config = dict(
    d_expert=64,
    moe_layers=[0, 1, 2, 3, 4, 5, 6, 7, 8, 9, 10],
    balance_loss=0.00201,
    norm_eps=1e-06,
    rope_fraction=1.0,
    parallel_block=False,
    init_std_up=0.0442,
    doc_mask=True,
)
Below are experts of layer 3 (counted from 0) of a mixture-of-experts language model. Rows are named router (the router's row for the expert), gate (a neuron's input weights, with its number), up (a neuron's input weights, with its number), down (a neuron's output weights, with its number) and show model dimensions 0-127. Each number is 128 + 24 x the weight over its row's rms, rounded and kept within 0 to 255. Numbers have three digits each.
After each expert's rows: "mostly gets" lists some tokens that are sent to it at least half of the time. This comes from a sample of Wikipedia text that the model never trained on.

# expert 1
router:127097138141132122107145130109124080105102146110088114120130081152082134123165134160145176120158142106140098128114133143112150135098160123135124130127144139050133125103124141162123098096113120078109121110144121111119139101201109105116162150125105091135102146126139159165159094144091138101154143139129111133158115145137150102123132141134184150133127130162120092103138089149088163126116
gate0:116145115118162130100190117130130150152125115120099147108076138124146119128178139108106148114131124088115147163137131110118095119141089121100112158100119105108149142130165138086152090080104138092166164072156157125160118151132106118129120136120142097094115134133147166166153100119111133130144152126153124120114114149107141107123101120125122108132161142131127155102080098115162164139201
up0:105132141091139124104155099129128171089130141141146107111160155070102101126122110131108104070107098151132118127167140128111170109168088043126105142115140155119158136146135136101130133137130130084134135164163117134167134119117123155122091147136105101105115121134176147139129164114106151155135126107145097151111174119123152142112152092148125113117135109103121114086145121130173148158152
down0:148149110126099106100126097162147176138105115114143129158150133167075099131125121111129184126133111105091137125162146103104099143157137148134126201132106149136127180097096134098168115080133126121128107085143117106080145119107101126116112147131116090126143121131133133168085092123114124118131109159121092121109145195137111126103128129118148165111128156117124104136132150091125127135167
gate1:113145089145145096128121126109126143150114157195126129138099164137134126110127152115117141131090102136177108142163143114175115112133134118148104150134163119114077138106143143118151141082122149136134132138143148122144115145164124103102128113121138131117103125093141149131173090107077120146074145148152151107135149087153136133090169116118173138132176141110098126081109132095149181149094
up1:158079099132133082142131112130117122103090112091144109129188150131117103141166111118140147120130184144130177187185128087112105127131146135105140148125105116099135117115102102150135109119149148098144127137125127153131175130117150093174107102147147146103163076130133180121139124130118117159107150114174136152117098138128127158160139178140129115091129127105112130109149109116141112158130
down1:127162155123087113062138116110074126151147142122110101136102110103165106128127157158194152117086086119135075099145143141154163146122155119139104124130145156118110126126097143129135115113087139111170114137103128098141097118168114159127121154187107117106119148118130199139146089148116112150126122118135117149133121141097149111098116165113136120133135153118138158133156090118161122119116
gate2:102167107122120096150141120112098099169135145124132113156123122134108116131123106123138139102127204148134167115142139117105106152117071124091122132084135110140114124074154166129108144112149131149152145094165106127110124160155123116140106099145154142118089055144149115098135122106094142101080132085125166162118131138127193145095135148147135133104126129110113146149121097133149132117103
up2:108154166072154117132142133111120132158154161155144109140127139178127115106131123153148162160128096161110158126120140102138139132136119130145111109140080114190149136121110111168115137152116076100127170123167147136124141108119080151117170154140111135143072134164103175143130096130149116157125129131166163124155181102118116155098112109143149111113115145123128130158136126109102075113143
down2:148118122140129198104166132133176176094074136110138176110088151116151128149075150095132113115094137118105107125153116173137096125124109144134108128141139087109129168173124155106169125110125136162139077164111126157125117119103147118109106092152154123131152142099146096146100110137129119141147117161109116104123106110117107104168153087092128120139116136143113123097116146141152152136107
gate3:119127086128090113134114125102099095168085171162132193088078125131092127161139107151125139149148104092117133133168127121117123147100175110149105127151125158132124162182147152148129115134103136147154126122083136097151125117140127154154163145128146119105148167149135147136177107129126128146113127146089118101110157105129099104140141107139187113097148081105124142137152136121129145137098
up3:107119118117125104139156132174132114132158216152145155148146116127136103159132133078139149108089126149113104101117113114145131122101101165114096151137123078119158129159089158148117120078135173143127154135140111093128118156167072161150119127119117134120106135128096142124146126126115113134139165099103165085128091127117119107126068118130107108134092114146132080114110134128102138152106
down3:145121139145132130125148184097143136138150120137155109102193137137129126142132136126115127129154125135164115166168095107114147114163155132143123135123100155167168111131122097091147119168115068148116134123116078113150125114119147092095080119129148132156140108101126089102093058159137159162120131195148140165115097094144133142141159102147150110144148141115138106123123131113146108133116
mostly gets: " C", " L", " P", " W", " B", " N"

# expert 5
router:114147123142101124102122119134110136140152112116124125155090115155149089128089065126087132122135156150119141122153091092169122120127107104156115141129111119147137131132132136122145187156147160116145146139124141130146178168099127127120104168124142136113118087150126133154128119133088083151098108058136095123104136151106105102116126142122110065148140138069107147180132106102158127155139
gate0:102100123127106146136118136104114085167118148138118108137154092127167135123088106143137106101120145133093099130132172100124082100086123155187117134119111145164106118135118155139127174144170133120125118135115107145155130158109142121120105108135109152104114098145166152146114089128117099177079161100187096137095137082117097122102097145136126120103125132110141120118138128115163076125163
up0:092158115128103095132158129138143138132165106139123143118124110132149120152081117097065147152107149113152117136114152114143113111087110122092136129158122137132133124106171123116138090134095193105101159135140176149107133130098128146134107189183130114113145132139111152101093141117140129128126088172114115112181136127151119130149114126136152144145122131093104099186089095134082143145124
down0:111132135127100143095124120071098132123154113143169131135135094128156082149163114146142159086151141156092117078150103088172090128094120089176124125180151131126123139118115138116124088133115073151131147147163132139120113127123099133156159115150160097101087125092145118126190138134139130140121110117128127127174093137127124129075103166140138119113104106086125137097137122122121129120131
gate1:074140123060098107137141143103125111130120109112118162049150131132128090149107087151111145148117146153150152088156117157094111133146150074163105119098131147135119108098146115094133108144099088139154156115149123133110092107117136102132131127130121132150117098097113142146116123146125092159122110114143062107111117082159161116089125112138105114124129121106102125138083151102122147125141
up1:144140108147117124141076119112104163119122136143153121091122124064137131150164120099127085133149153125136120122100128149138095131104159150109143193126154096111112107127105114121159104129120117091113094180070137152132133113153140130088134095107138071164136176103071118098093126151111142129109138138157090154125165122137131151165112128142135146084114109143126155115122107117124139118149
down1:098170143110095123128149119133162121150091104145133111148115170122113134132092124089134094160147092130106099121144123136121145143124119107134092105148118113128134152157158165113135096144156148132113135094174137154114123133097124117140194111120077148137126115114154152128106099137142119080099121138192118126144107073103135139090121105096085113148177123091097110104152118099127144153155
gate2:111157076160105135160099142158108131134124145154099100119140136085149082149097089120110127132097135134104141082110156077120095100129131121180118140124142089122111140145147129120047106156111131159121111115114130113142163158097141116153093147125130121117103094110130118128097080133098089138126110113126101126112098134115102163122140069128130131122115108119132147113103064129133112129144
up2:148142122140129123150117149128052102150145101185134145132124142130179127144106098129104099181157153138132165118110148165162120124079122099137109113119098139133146156150145108116128138094174139103118136168136093110129132118095078128159130126104133152154111136137146153129160107147133134162110119144073136118109139099074103078130120122078156127117141133134109101124135155116118084144119
down2:149132111123113144124150084112153130086098107091119121117171122125117170116088148137112158139161144140095152148136142136051141140129108169120084114137107120152076159127146161113145161124144135124104134088131094141085089134144172091104140116101146140133095094144124100118066150137139120141126115143166158103105125126105123108145110138164145114135108136154133133115159130093163129169137
gate3:142127136113085167093084078123142071153167105146133111178111129094128130087118090135146107133116167116098128118115128152138136094179116115106151118137129092141165116151119112128114102114157157114114147134101169117094152155131140152130136149110138105088131162168112141152122145136143144140125119104122138083123127146151132120121088101110088078155162100083114137115125112090128147099159
up3:149147126136169150175148113090124095147151151128189124148108111153112132120139122120118119124126103104109137105123090157127129110144136107164111092154135132157081158129127088123129144123146138147146132088164090134179164116134142132095120117078096161144178110144105191123088140124125128144121125121122100129139087124122092091136124124118170083152157170131125111130103139177140114155114
down3:106130173119157088118093190117133113203103157124139120102156127099118103107100136157103128103135111164131129098124134093143118105100132112133136112116106115120111121136142159113148077118110116129206092104141132129106116150154134136152175135129110079137125120114105148143138132125085126089170099135110111144082150162124140100116100174123136135123154116146159155140116114114142140105105
mostly gets: " film", "%", " work", " album", " government", " number"

# expert 6
router:146140126138131143141138139139129171145146086181189130120139145108160100151108111145103113108067121129118114125087156140121135137135088084140154124125126130130160129166125145122137107166123159133144095095122176155129154148105146119125114100073134145128124115094104106104174100098123117122109155128078099102105121147106120116173129150155151118135151156127157154141090156146185101127112
gate0:111131134117144153130130094124129117098103115190146135123147133097131144098138124141159121132149143130119102086115128122072157116154112105098158134149092152094133076110142158159113113156098124130177133104120113137154098130105122086104105126178172200118093120127132107140117082129130125148157115106121118128099097136121120119147163157114173144122144164153122173087127124159163137117137
up0:101141128143135182133127102141148151133119093132133122084172124121135112140155120085131098130105172129080129147102110112079146118149111113163145154108127111105141163185116121171084112126104210119153143137170128131153135139143142143098131151073110132152151149166101126119152112118103130149094137080153144109142127114124121098137128121114132142135168161140149169103128143137128108122158
down0:100123150156088103156101112114123109112112106109144147148101135113105144126109117154163124116104139181152143064119160134087152149119146135134126140170135151075159135107160134105093145181136140138148139110157115128113133118171121157137146133122080123126102087129140141139095120127095157104121125106173138136119153129138171169109103148122100161128175105125126103099134197142151113137124
gate1:111161144099108149148143145145099129138139162123127113140147127108121160151110135132131159126102128105125106124097127138114114083107141148145095139094066101114095134119144085182124089178169129152149122123143168122089162162099153090120114085106147146161139124149149110150102123116079084094136133119104115105135137137107117117110165140131162086139150111157126157138132087171118139090118
up1:134117112156129119116152146098096170167164112107137127137131130141090127131129201109131140104138127133143138106148167130128077141129124161130118127145118138105168135144130186162131099147142123088127145194122121130075145146123138124138112106104146127077170105144133132152126148110060136096160182138142112134143137114148148133121169136111105153114093116084149118155130155117138128115166
down1:114118133122135168153117148121130105113113131132130113056132149120123095140096139136156080098123090159114121158171119088150135139094144096147105154106125109072123143127141172136121122121152108156100133097120126088068133111147115108125145113113134113079092118123157082093114089134120098192096122137142111094145115123101118132102173130119115114104146154109090104122158133138148142121116
gate2:118121111088198124131105165136129163140142122155110128117103169132130144124101114134139143099138121076113103153117158113097134141165126092114109119113153134093137138155134130093124136101163111173175148125114137115137142147137164092142096137149132129150131108116127112120119120141141136140129173092154109105094106119117139109171078171152161104105134101140173193145152167158143105110104
up2:118090073146110155163127129173156168145163153147116114133113142114121100129103141103107093132131124106054155143121131108120121097146145146112120137145117160139167126124139168160135149118126130166104101117109177137144119172156126081148142112150119042152143113125142104106149117141130151117155109140118138146150112118128092114101142128116117101151142126120124136139090135164186139164113
down2:119149117121147105116158128096122143170090151124102155143145120156136122152129147129141164102157092106158113131099123133126179137120174110143125121109123092074150098164165146174143109124147100146131102102139093150154099136117128135140152123077124100165146139131177122135136138155125167112122155121159173177106173122090156113106091126165130131115121118151149160133139120094126111103170
gate3:114133145114110129167086154147130092114165073116150111155116128099111119145152089170125122179120112130090140136066153162107144104151111098138112107134109121158164134154132144145135120153117094156179129085118109160098150115110126126120150142102133184113131107135132131131155104117126120150123138116124145095170127125127115130170173081105127103143152114162139147052141125136113136119129
up3:117144118136162141138134155114123138104108111095103155134125127126124119147157073130082173144107119179092144131154084118134157136152126129141103123110112135093124143120158116137171099127153138148144111151174087146179146139131131174150111149146111145127135122134145136097159093157126103132145147117135093156158084159151092122132115102135097164097166155091137125166090133144142192136132
down3:125147141148126124090127147082098099157163162118142134125130136102150131127163115135138124127128073130176180141135109146171118137115167104155161144145154121063140114127118136135103134168160097169139120103152196138107123115103121134144124120124122122123063145107130120191132104149147102145096122128119155158116128136124153164116109130110133146090123139106148132141135117098164122077158
mostly gets: "act", "ust", "ign", "vent", " land", "rew"

# expert 7
router:148131118143126138085123173115127180113117117126180099089149138109174128131111175123089122129156123160153099129129147146159104122112135115149156143097137125146119115133109144108114205149163146139158104105140129100083128093123126121127138088131135114076160148065119112093126152104187144136135130173123103113119146125136078110121131104153099130151150149110133130113133094128124106136115
gate0:153158103118138108129130149146097107154120078099123123178136148118120133135138085132090113115117141136120115151169122116160112084126101105130155119097157115147141109133108151131081159164116114117089103102132146142126128136095136111139108128106125114113102097104140180120165160150126076157153133139109124062173117118128148152121129138142103108103179142134126123145161113213110119135138
up0:095113101147131088143085141112120120099107131128125101091072136175132082119124126130167138161142146127166126158090153122155123109108141182117133162148078115131140097138124160129154153112130116109128119129089120133176146116102139135170121129140153139154103131094122110121138166130178158135149147172121110151102134134109116076094135084126125175157110154134154133149131120113178113118137
down0:152165140099130107148157114146149158129155185136220148083112154140156159150110117137128103134112152151147114125131105139131110105109130098083145097100117119138135124092104084135161140131145142156132139149158111079149153124133110145137150101140106109129099143123107116133090096084163138131128132101131113107129114146126107102103158132122120092160158173101123098111117086090120153154123
gate1:103127135126110141074110147130139144132159118152101108179116156111162151127120121144116105136135175106159125159110134159098120116093176121129080148115107126125134135149094120106112164094112154130144153115104148140075095133161118118079132107162114111121135134109141120109097173166142154093174118134149090168165118104134119114119082117177129128121085104141117152152124134146133148084138
up1:101109171138141103108152123114086134202135166159123112143113145130112128133108134141113115123107138118110146151146167162160047124111099109127141115135117121166178163120123161123149103122138142123116093120155082142139123140165118142156117139100115135137136071161140172121144123112121119158148097157138157091111131153143135096125101143152112086156127118084123098106131154097132134131163
down1:142134151114143120155127120123087123151154146124123141126139138158159144134107142135111115151124120138103159120160162139096069158123067107115155112140107120139145188139107137141125168159147113154173173137134096085144108130145140148141090106102162147099132145149118153100138133092114141142116093143129155089113111141142120192080117099115076069112143126143118116147144149110117110155139
gate2:132157114143164114158110142107146128130173143147177154138135155131147183149061133104135143130115137115146095133120123091124077125134119097137129141113172129121084138076156136127115148111088114168121105107182114120087130136104123130143108074098154143117158118094130149118142177096136133135120131117109126074157123155128097090118145120183128131115120121093124153127129107108119112135156
up2:143095127142156119146125151138117189141100133155151152159114145120105159127147173115136170127180132086136135144146137138099085098130122073119111122132171126141155166160166162116121145107125138113197123186147120101130102137136147132128112146115120115145131170112064119123123126096106133126138141171117148147131139140162158120113139118161100168145128128144153138149103126116129069131125
down2:128131097117187128170121148111099079113112122149152112166172112095149154142117139113152154157091093110169122135116116138128115151125154131160110130118140112133132110150163123106173080150104109117147145143136108164098176133117148131160143126100129148123127147135180142105162089165108149111063172113113138105113115128108122113132153118140130142134164160088158118105161140130150145089120
gate3:132137116146096182157070149153124206111107178124164123133136138143138103126145134146130153144148175119131114161148108157132129127136156103124130152162130125148113101124134117089161128118104118132132163090152130104157140116110164094105157090134155120136140140120095113111167115103151125118108141133160104098107153124135137153092126097165168101107178100149103126115113094162144094145112
up3:169145107150127106131124132158161135114125119125162121169114105140151156116178155159131140116092133158120121121118134157155111120116124165135168099120143141126115114118137130132129153142083157147127085140129145136091095107147138148158175121095137143114084152133141112146160206114120178133132114124111162146136113087122096115169158141148126093103103106138128114158122124207158108113116
down3:115138088115096142140139119136145110103127086121082157138108139128110145135141147125109126127134109144138155154121113097127159118137142163161098093174116119054106120128090156098067150106123149120088119121150089147097102129138111134126126162136112158138068129120089107142117116105141108130117077122128100125165142125120165124146133106095155122178111093083093094143133117148131144109160
mostly gets: "ation", "ia", "ley", "ion", "ie", "ity"

# expert 0
router:134133152051119140106096124128089169130137132148137134103168129131150100120169122103147137155098137108125196121145159123121122148122109140128135124184097145151157109165128109141107170159117164127067105123141144137147107128118140151096109134121135117137130124112151188101133101130107138098112121117101132127120116143164128125186143146187135142097117137124157114138069127126165123115130
gate0:113133105117122155122135134052119126120082124136132136121141167087144128086094136140106154109139154118133144114111193106120137114116104146142113140138145143178131150097128122099114128115103132121087169099104152124124120144120131136103130140123157167129117184099162130138115145077160116174130141135122128109139104119104120140119129161178128085121140139215097153106113145149103143109125
up0:158106143143106154107086143150181118180123126145092148131119077169121150150096122126121146103122145100127110110089107117159154154121142137122108148110137106135127130148096129131097159130157144120147107137158165106158130124097129126091109092133119106122172090103116134099133129185117154095138140136137114142117164087154124086144108123107134144112072107089100169107188128114109144119142
down0:101107158127134129157076144114121160147119108149113102138112112116113148140097158107114116135146145099109106125162154160119087088111118124093140144088113143145119138135124103148137132083139122171158116126125123111139127127140142157119143142092132092139125128147152128147174158127100096101132126087149148156162110109155170132152073126066127101127173109101166131159163135171132176167108
gate1:068143181147160126116115170117120147182132154125084129121133120141102098070153151121126130156099126100105122125145071127128101081151101143114116142140137130107090158155166090131114067127099150141121117098156099099103086163111113161086181145126152107120113141104137143138133142123107100151113088112146158118133150120121115141126128131154142110119136129152119099124148128102131149131103
up1:122130131111130121134109130083164114144141091141095126161104112124151134150104118149149165105102128069166119159103132147097172168137098124115134109133148102138123146137100162105152137149138100158083112124143119107103099130112123113112152118074142168125182108126142110154148150111100153084107100096149147110155132146172099146117109109109150138134085136098090139086098117127135149094089
down1:132156130131124161143131143154133088125141146130139153105128164157152106125155124150074054127138147162119126176160120114136109070100161145152114162151188162141148156081128098101162081124113134152147148136100107145112143142167157154142120121118140123167131119095118095104125141119148112125137156139121150150122122119133124168126154158136151116147129119174148108113165120114113162086140
gate2:190136109137156137125122114140157145151092121164094132141144171128116139152121141166098142163137114133120134144158129072167084138110119078139097140128151153159095114132116144116114138143119095088139133131082152103117180084140163118104147164168124087120130157129115132133201174147122123147132141134123141098162146118116119150132132097142096143134178134108097108118137121118125116133106
up2:106157120151097153145133128131124145183140113153149125113158141143119136172156131124141130097122086119097116116140159097092104154126121139168153138168168140161162111156111142083093152080152147134094143107102160125133134111118106152108140136124139139136160155105146161113124132138099082065156128150145096152152140119117138136112109158129124175119121115136121115136083142190138150157084
down2:143156119176159123121127156151125108187137138138161138105150113111107112151174088086147123086157108149161120113156144110101148150130164106179123149125138139136166153149122172089144104102133166154117137126132133137127139127101109137093110114146104128180161117130129108112131140102130133122134105127153083110129183126089129077112135154075157125130109115115099113163155113117140081121133
gate3:109119115110143112116141119111119139097071109165145170173154091110131172097154104101110171145128151121148115134120114112108093132105132142154161149133170154137145112129148114123080099121137133166101149129135132095151092147099117107145118146128134185094120065140131135125168154112142124149095122160127110120097104146141108115108138134134147167124110148157108085169178160130114087124136
up3:096141088128152170118082120115124122122124160125107109111133155127115112092127144139133111088127143168110123128143122135132108137145148122144103103125098075162138116119120115099105137128097139117073159082137107103141130114121128108161106140148137095111102145155111124139091119102108090101104187126151105137086116105120149120078134077131088096141159167095073097089123083134133128132122
down3:126156104107133140135100124112147134113092157093097089125160168108124051109133099111142106112119110164123122111142149106129116093124111116127130109182108131099112127099135138106121116122105105112094151103119134144146083144111118136120122119142159149130067108116115167086137170102144161092115145144149124166086131125111153119090146076151164138141151162106091123116074143142118110132139
mostly gets: " |", "\n", "|", ",", ")", "=="

# expert 4
router:139103108077106089186164135129152089120159126127076120109117149103126129131141142128147109135135126131118132132151096129126116145151072151125105069134127162131107151135142072113124126086101136147146146165128096111155134165088125174135142139156130132137066119151161133133113130153173145124141101176142148132106137125144143179118103138109098147103140141113156143097164148157146125110124
gate0:176126082169118145149115167134123097134123110121122108119148133093142121108176116115119145116124164087138109152110127095106089069131116130106104094121160157104142156112174147128109125139131143147144160099112129127149165134137118118099144074123125145110112098134126159134109076169111093146147129158128123088126120112106160116151103121170135090090148113155125165083101163136117156154123
up0:083156145117133103089126103144113109132117149160130126132146147162110149181093133114150092137120103137114138115129148150143133136116125139141138134152098111141134123141079132122139115146132124111124069164119132141127098140130181155161102192117136148121163140136139113131239159100166168130105122116125136171140112157128094144118160107100134145158120113126119118162142099124126094132109
down0:109147125141126148121127116113141120123143149140150131113129106137150148146094124125135109140133119119134134136139130135123100121114125137125143083133114108134130125110102131149121129126139094143150129141128131133157117126111170118147120142139122157133116130126136126112255190105128133121136132128140112139146114121127157141126117108104119114140119093115127110141145094131141132120110
gate1:147108110091159116167137130136105136124140159153114099132125071146134099174097128114110102105116093148131108105120127122105158117091168118112113146139100115100160094145175134166141121146140151144094112112148146149170097156107175127142141122147117135171111137111144142131133148158120073108102115134107145117095125149161133093105072135115124127125099098069152165122152176141130106108122
up1:124121114129119133134082090143123125174106121120141104124098131123075155164122102135160139140172151096126089170115116166154108142092118115100142109131135127131098139117117107089077149147131112146126111115139136096099120122127135139103129117139124081125117174138156149131090142117153131166148091118142137152142159130078128118115116123155091089153117152126048129143116065135096122126165
down1:103134083122090161096111085125119133130088085147120072118069112119139149147142148076154135148143124073155088135100136165148118149132152087117153137101137126103146135116082096125107135130132057111141104113146106130131127139098126121146119127136164076108125146104130131126162134114109128151100118095115151124129127128128142087125089129140114138143126080108107134147114083123162094112120
gate2:116088093120072124139066115124136126102132139102079123138144152127153103128105122164169058136157118127161069133149152153178117116122135133132122147129151121115098179103138124101134126113079125101138100146139133168127143112136134120095140144105119141147122123112092160132139107134105122120101081140113145144114091126107137114114139134117179138142152114133111163116168165143098135079152
up2:135145144120130134144110134092112131130127122129068119147102133073080117132155169119145162125116118158154148147117128096141091101102117176179159163143114157119132147119150119132143164098109164118135142095111085146140105162142123098103127119126120084093152080116102183111118151106100144145112100150116113140140131118102120114136107157091147191129115093128133172116125150142110111108149
down2:151116126120138109130094102123111121148124107145137140152154170094104153164110135152120151139156158116127158107176108123133123144170176151104126117208152108113157118169135128129143147138093151124138146162121114143151118130123130116110133136146116128130143132163151113133045109169127129123085139133122149126093130150154131153139114179096135113130168153090130110189108160109120112088135
gate3:145165105121131109168173108146125126141130146091084115119087152099096145141094151145110082148150155138074119126147107119130092129151115148142119141113130164168106107117153057155144118155095139147135144136120144099129145143103135123149178154102114123102098108129120129137108146130139097158133085131161126164161157125163149154112125102098135115110139137079149142168155139158156117127092
up3:149137069102117173116130126111139135093164146118128132132145120111111162138099141151098125098136159171101137114146105120092089131141127129141094151111065102156136110121108132120117143178098171137144121148117132104141156089151134204153147150113107148140129088127146119113107110119157105103143092137129117120162141131117113143121202147118123099141145153135114177143093157118149132108130
down3:143102112100115118140133144149078101138112164174131125140145156121114106128155101123167146130171111089164079123132117107158144150124122129113108099175115121122111142150121122190164096121170105119102134121126103135120093139108125126106128119152141136186133123149102150164169121134103146141090153108127134188119123128135098140111107114120158183135117092119165130118123102154112123152190
mostly gets: "berg", "ming", "jan", "na", "ti", "ya"

# expert 2
router:109133126134121108166162104128106178115113129138128125168110135152142129129101093100128091120109087182132124126166135104128135093150138155143112133086160109146107180158127134137185102145139129144147140113122137140151139095147118115132104104169138132125167151140094067114129142106133119145099107112133159107161147125084178104110100113133111164089101119142142162158119161117157092094143
gate0:159093132116147137134120111110117089144112132133143143188108137117140124106106119087134137093126121145124165120157127139108106081147183132099142121118140140068073146128135122130135147149084117138087109094143130130126160096132149089107195144090157140141127205136152117131163123147161103138105144124155147139098116126180148140116109108118091159115136115119118156104154134111132145117139
up0:120111128104163136129152111130095122113177117095147072163186171066076165108094139131120083173114150098118144122150146094126119104095153094148152132128159125131140128118119103143106136127117154121110114161134148155137119148132127143144138105111126125088102107133152114094126136132170136104149151105115119140176135175127088115093134156137100124142121106127102169124166111150109115161138
down0:126148139128138115114159115187121152137118115182130105127190128134128167123112106125164138147104126124131158134155108117073139124140097112117114109124168098110090125187119102138133152169116054138161117122082096116147139130124124131110126131135142146133200134122111065095137119131136093112105109087109138135122114096155112123091136136139127129151108145120132135113157145155121163096147
gate1:120136156165129167128145126129109149154124113108090118131125141187118122065129130118133159131137092112128124105121136140111097134102124095098150117125169085109105160160114132167149131141121131132121165131127158151113133101159153117145099102142157133102115120114152159150064103130116116139096127150169155112165089122117145177089104075144112081079117122174105152137143123113152133133134
up1:123145146116121161114149190102151130163129101088086146126127169141130171143146104145132145131120126148105168102123116182142124151114135161120177112065131149084101119094128118105144133124152113092147141118093132139141144077113142111090129167169155112098103097139107117128085107132134144152160113114195133106131123096127118144126133145163119151098105118142093121130155105138132133142146
down1:122093151121124098139091151133126132111136116138130090160138174131122100152102108135171148137078124114127173124134156120126175141105088136165113157124115126133177134163164126134123106139095166155117086141149115116156099140108103112132130121076118122093145179124177153173105150185107131104114090135158115098150106110111141102095109135152130100105116147132166126125145130100137141151105
gate2:102144133136128133111117115130122153123058141149129131168141135073108075176126090114104156118149140079141109151108115066154107123111123135112137123128140137128090143159185057126120077102105119140163128105143122130134154118146139109108134137149111151150111121143141127118140088137134127133091156166113094112158156136145143120162103078123107141093140087153124156125128119130120106135153
up2:126145137132143147095146148143144147136091117106113144132148129101099159087154118073104157089137138138146127135158093126147107149118131109137081113143105105117125148144181143134118166121137096145100121093130138069130111098147120132110128051124166119134153117145128112121133125147126123109103150162129081105151159112150137163108114113115165141134101097118140093101105124136155178096189
down2:144120114106178172143159117144116115155126160127103170151147141136133058125161093126099104148160137100139120116135123119113134115125128109129157121113127114112118140135178119156127100150139129115106110130167119137146161131075104104141153173156086138174132139127149121108127117162149114140096154178139159116142155130168097122171168127145137187119100137132106161087144130115123123091162
gate3:131107145107135125120151116119139093125159133109137143144039125181175098135145118101100159087082120147153099109137152107090129158147092117115110128139139109113131116132152157106123080103121132136146138118103149149113121147128144113144117122107105127085121170137112105099133127137155086146111118130128140127126116113158148111090151072148091101084120096124175126160144121104149139101077
up3:101110137105146114147138134118161127105125159133133147126145068171122108099064124108076147135105165111108097110084111147135126134135117097147105150176159146162165136133120132106126102123127084158106153148114137111133099178121101156111173083122146150113114158109126124128140121074131148128136141151154161091123171174138163129137151082124134137104093151122143111105126135129145133122100
down3:087113170173108150116071152142102124148086102085151135108145149147107166115143168126126114130124172133122085150157117115137165166172146138109167141130131122157089143123104141127146088157156133146092144127144153122107106130105111157121117123136121085136129147132099149112062146151091146096119142144095092144175123117126091120129106137123151094130120116150148119097106125120138124162100
mostly gets: "5", " 0", " 3", "4", "2", " 6"

# expert 3
router:112108113186154131134106118158188064170126125111142182152115174130104146136108151149115118096146133129113128157089111124143153135146152123101104144117125135126145098116131130099122087138145099119137136112122137147121102112070120112152141106102122167156158099123126091145094146130146118146141156123134129155136128090136097151104146090135135103194098128146101121125140170103077120135158
gate0:127122109129109136125147170130142123120094108124103125157142176145132125124096113143122101129157109122106115176131118149088131080120125067184124137170150136151080074127156097113123096133122144145124175116139112061097077109140125136119088144162101144137132146116173118134105135137103121117063093104140121113155132128150120161120142101127108138109149140110117155106113084148132130140122
up0:122136135133165180082135126110130147130122115124137164130098186140093119110149116117150116112131109117119154090110105084118159105096099174159145162136118152123104142120100126100159090111096148158164182146117144127148152160136164107133146155112114157130128151165177100141126101110151140175070120131116148114100107135134151133118143129118131117113142113111135125163190165145146122119099
down0:124150114152158107136129073083155144089145129153155165103157086127126105140155134166133176141108123108080145137139145089115110135136106154172100123153139142109161100061122117123143132126128132129122126119144120107148136150138147101125115122121104133145113138124143197133128113184139093132206143146129135144116139093102150111119139159164166131142131108120133117133160184122116142117107
gate1:107110132100154172134095109093118138167126140149109109124124161116140099103072145134072105104119112125149135163179108119156165139164166132116091154100093136133138143092148143135162108139125119109130154176151162128150138089094161079141135129148120109088120169150127151151110104127143168143117140141119131126141111145142141147059132147135115125120168124131153104147151140086109151120117
up1:135160146149085115181135124113135129135117145139131143137095093103129157082143112105164149168104132137091132166109096114158120101104093121143116136103133180141133104094131139147102139127133160110115094091141125154088153140123144153085106143124150164141121091110131074115135138129141117125120060079137124140141119146088126100147154084129128113145100123089155138120099109183124152125137
down1:130142114165132134114132141128130102109112147115176109124159110065141135148174110101137131118117145125125137111109144097153142088128105111147110106129149117067107072129122145121138133137111118133138116112174107085097121120133108195134159207120124148121130126122131087138177158117120087088149125114091126131112128132123174138170153154115123131121103105134148160120163087121129151098121
gate2:126132129152137138118139138173085085142081116151126146181136162115158151143122161141106129163116144105142142118088109090107106150104118156130128111186114115151137142113135116137140155162098105115144155153095134099142143074100147187150129077083173130128106127156130134143141097144154119143105087126076133146119107136091112149140116124141186135131103109150108122105124135122130117122098
up2:068102145148124180090114129103100155159140097162127127146120081134144139092099074112180125116119098119131130124131142177135126069119157076145124141172157120149167143139151128109107121137112131105135110103180143126133150176160096135127111133127108110131126123113128121111126162144116142131140123136119153100152086107138095103114147119124178083132111138124156137097132122103121095165134
down2:140129114115116151115156136097125180117153156070187130093127139106133121104165146131149096147144157122154171131067116129121151132121138128102137143124183138141050135118068134140173120142119115106123138120166128112155090114099133131144139143154132163120127133108149133115159122094135141091146118148089126114137113106102123095101090119095113110114112115159130130147162113108103120129171
gate3:108136135153113163130119073129158129170130113146145167142067151131121080136106152164114148129122109140122124167127141138129125083158150134140131188117104114169127124139171150108160087150120121134151156157135116141110123102119161119150091089093132117147139151100132135157103135131165090137150124103147175117126073077121126149113163126131125139117124134138176108101098133123138148172123
up3:130120102160181136164154114114168115120155107091145110124167163120137118155174146101141095107153122185145099133163135149128090179135138108113144102103104188094116166135106135110142090109124116099113121112133134156126102116128145124119123129136100135139131135126145128125175141129125134113124155143134057132100144111110150121158109099126095158159153147096107132111077098150113169115149
down3:127139141113118093137127082099111144137114140149165132171124086166130125131111132144135182147093152067111138139115114109145103132123096141115106138116113130151146101112133127145172125108123128136101116145158116118141149092095097160161127104141124139104161144120148118139073164130170117144143131136135206118109088107140135126124150105184134085152104156168113126158158129101150131133082
mostly gets: " to", " the", " of", " and", " in", " a"